config.toml
experts_per_token = 1
activation = "tanh_gelu"
init_std_router = 0.0151
n_head = 4
norm = "layernorm"
parallel_block = false
init = "normal"
init_std_qkv = 0.0312
warmup_steps = 200
decay_fraction = 1.0
final_lr_fraction = 0.0
seq_len = 1024
dataset = "wikipedia_en"
Below are experts of layer 13 (counted from 0) of a mixture-of-experts language model. Rows are named router (the router's row for the expert), up (a neuron's input weights, with its number), down (a neuron's output weights, with its number) and show model dimensions 0-255. Each number is 500 + 25 x the weight over its row's rms, rounded and kept within 0 to 999. Numbers have three digits each.
Before each expert's rows: a language model's description of what the expert responds to. This comes from a sample of Wikipedia text that the model never trained on.

# expert 14
List and infobox structure. Line breaks, list dashes, table pipes and first consonant pieces starting a line or field in infoboxes and lists, e.g. "- Born:", "==See".
router:510518479491501536541472468475517454532508506534496489520502500467489487522497531475525471508525492527469529542503466487532528500476526545469492472531505476499512508495513475480486458497452498514498517491480509511523551537510504512481487509489478520460509518470502519463479479519498468518476458541506510478502525535516471471531493503538502527453518505474509475512542494481498517479507531484479454478556515526518494495516528459464514497476505492538486543529471531475454468523497495486472461481504473468504521469530509498520523559525480492498481490511495529474520471452481474518516512485492521495508516519486504506538440492542487488491520512473453515470545522495552492475498536481445503454535549526474511477537522487522535517529516528479535486523479502529467534496462508
up2:503523512510463481524475508505508516529483478484507491462477514492502504462444523532520520472485457534479487513516520490505501495470471522504484482524514475461508523512479479522478508525487531523505521487540542509482475429437499504527524518457496512546463527512523464568519475547476537455479497518458484447535483530480503540527500441492535533463506510491534501487488510462531466505488504538511556483523502479472504490493456525496506476523478499498504522497512563482509533523471492491497480497486434479498520524524533504504508502479506517474515518485509498493510476457538525515488457495536494527488468503465479483543520511515494482507509474510490467451504439493484486517519472514512500539478498494485480506538536500508550493457527489515514492459492481480503506470511495
down2:462549482533510503498535550505514516499494507498511477509515501471459451493463520537462488510549479508463500519538525484491526484519474539506510517470531536513476520486510523516542481470547500459509507506545482461515478525455481485485519488476499503509472490503502490464524481478487495479513510479496508499464489525541493468499529477528524488521518502502475480517480467509519522455499474509483499523495457505510518437503478503510522476527492550465485532500510473530496487492525477461518478507535504496530448488505506533496441521534484446487529495512466483502532517496513506520523525494472486498466522464506489543464496499512521480421508461515550520501502464480514528507455515497535553463471482482481513471507509480496477477482488502502494521529510534567444492530517528

# expert 4
Capital-letter abbreviation pieces. Uppercase fragments of acronyms, call signs and codes, often in tables with pipes, e.g. WNET, JTG, DF, MF, LLC.
router:519453479520508526522503536485537472539484476493474454514466504452468494479486505548531535478489524466524529528486539447485538526548464548506498502520462506493468527524511488500521458484501477519514530522485488500512477470474474532523550542543502489480484522482455499465469541512468466530502480503445500522521469466515520488488452528544536538511535498479488529520501494485461519478517487476520510482485472525512515473537457482474538465505520522482527546506512523501483508495469548498523474494477487506476485522529529500467523490515490533506494489505479530494490475494495516528525530489446513495459514527500458506524467469504503528465472522482476485484506505481499482460500484516505482470540484515521463482504538447475489525515490515497489522486483511482472510538516476
up2:487491489532495513490496499492503502483488516477537455508439527539470512480461474520496489565517503478469513452502541493512503556550495514476469499508481505469515499497515460521502473464560528484466485504526487487549496516490511499461552486472472476558495482501479525538510506471495472462498497522524529485514515478517477477490495465514505498493517480489492512503524523454535488487508502475543471538471478515485508518521529509524502515491516492492535490509531483533507520507501523467516477511553516499502525504523502515493490476452469518487542523525476492517483512432502510551563532515492501505447514528527460508519488508521480468491503513478504473557506475460527511477480495435513490459477446493549465476476469475527499491500517508515492520521522539516481497480481522
down2:494497481489498557516555509525482457535525506508477521528505471477497466491491488501512501511515511491507517534549486495493516473500458489508532481478472503522528518451456498465504544492496541529502501500492534493454510487481474476466465475477463511516483526506504489494491510467458502530448510486484512455450472526502458480553474476497482506518519509505526542477481455489513496503449524516517538503507513500502482495522469448504521457505511523491486498520481504484519498484491456472485547518516487513456494463542490518539532495470493546512495511508519493468503476481539520509511531492423508510509483502541470480548478468436487494515454515494489506483474560513446542474505508474474509482549477561488493501510528490484515528484507489513481525498499484461494502506476488

# expert 7
Table cells and numbers. Pipe separators and numbers in data tables such as weather, election and sports statistics, plus labels like (age, Total:, Turnout.
router:507474475535515475467479461470540519500536498499493475467445541475463456532489528480543474501541514485500512521484513512507471515470459532469520543485470488532474518533541483527451483463507517475525516475458503484510494494529467510531528527511555491510466527497478503501466489525487493506526526470469543502493483561542479479526464503525535519524501513497487481482517499480508476516483446468465527498475465497474483480499485522553486504498477490523507459523500530523491507455481489535526484504484508480476500474449517486528543523530540466503538533476481538482487493483545468518512502520468485477481475524530493482494477536492512497479538484481488481488519517533500474475510508500522507484531471533472505466527521476517459529520484519504516491484459513524515530537534494
up2:510437482509475534492510508512492509504493515534526520508528569511470492509514485515493489491488470545460530427465504498516470463539474513450467499466494467519459490493513497475473488545515493512501506494478497520543545496444479474453513481501462495467492493517486498509486507507485505489492496461525531494526458507507536461470463479521494497508468478497491508492485465508536497485468487456515511460497463513459501523507515494514461476544492485495506507487465506499458549510542459497483522509488482522529459535481510468471513535446533501492477472521490553510529542531474472470478524497500537485491479499544551524542490511531476482517542523497485504485501502505502456502520500470499507492503490495550451504479500474487551535489507512522500497530532484481495524527532507
down2:482503510540480527489508526498467495532471536508484484518489494493504496454493491492468439505512536485519493461472536533518512489529485483477532560528496491474540534516523475520523484465481491501496496529561569495488465504511485511464461464528471480507501493539482506481529529510514541488496475516511470505469514498517477533511501527483488519493514555526506513498460498506499496493487496539488487512519467477538501522489508483514508518484542551484524542452502455552480457487499505510515525469475563504493520484523465524517489487510516505482465507497545492450546473487533513522514480506526459501490461472494492445518466500479486501514543494483526517486509456515482498509496484508509486518474521511473508497465462447492479475500438482459510554525520495543529491483489505

# expert 9
Date and time openers. Day numbers and words that introduce dates or times, such as On, During, Following, in, that day, usually before month names.
router:523494461508490492478502522474535500509524510500512474515505545472470482478482510481524514534495539476529523540474527493528450484532462532519534502537468495510494480531500544534471469497539519506532529511462553478515514500469496534509528542474527510476471531492463463460464527461471473511523504458472500465514490503510518465532505534522513525509515465482488492531508500495474541463487490470502479472518476533537505463533490465514520481545509495528511501510542531529468496508474500532529477481478525473470491481519525502526519531522496544522530520468473512503519504478501477501489517470478523478471474521510459497503473449479500482485509520524460457467533532478492476480518478512493469464528492518490458462457535464493492537500463515524506472487488483457469534534501505
up2:452494498535557543480517469500489509500494482484524508513526505512476508510529496537530488471451517545524498463466493470519494509518531513438459479470566514503482444510463486510493469533496524475491464436512485474511538499448508481482457461506490491509535513522507513491522463457450511487516469514493501478502517493508527520541540482487518540479469500524489522508469491488488486517460494522500490476512521529462493481489513483471499573461452508498458476504522529501476500532506492471517455508498517499487516438500491484468505531484462518477507512533498502496513491499481484505560530500518520519510490502504480459481495506492504479477481534500526538460483528500480527483504480522482544489483499485524485486497512507488486500527501518532482508469457459429508543481489508
down2:498521477505481497518478487502486518525521525505515450518492507485457512496481509489489490490560492475473489537467507475483468516497454488486466480490515475493460507499466453514497518544511507474493464482526468536496508483515533464489488486499526479493527446499525435496476481468465495477433517547512498514527468460479488552455506511446496489478495477470560454512540488497492504526511486457505516477500518510474487516523481542505553468536502489504464479504539517492465483479492487495490489497485475504494472485514473491481435525469519519500493537527503496503494498528520467446505527513471513524494536471542534493461534491448533481459534502508482520482473495485498501463461519490493492485484506548484541523526515488483526496497551467481526478475462522498479491505512521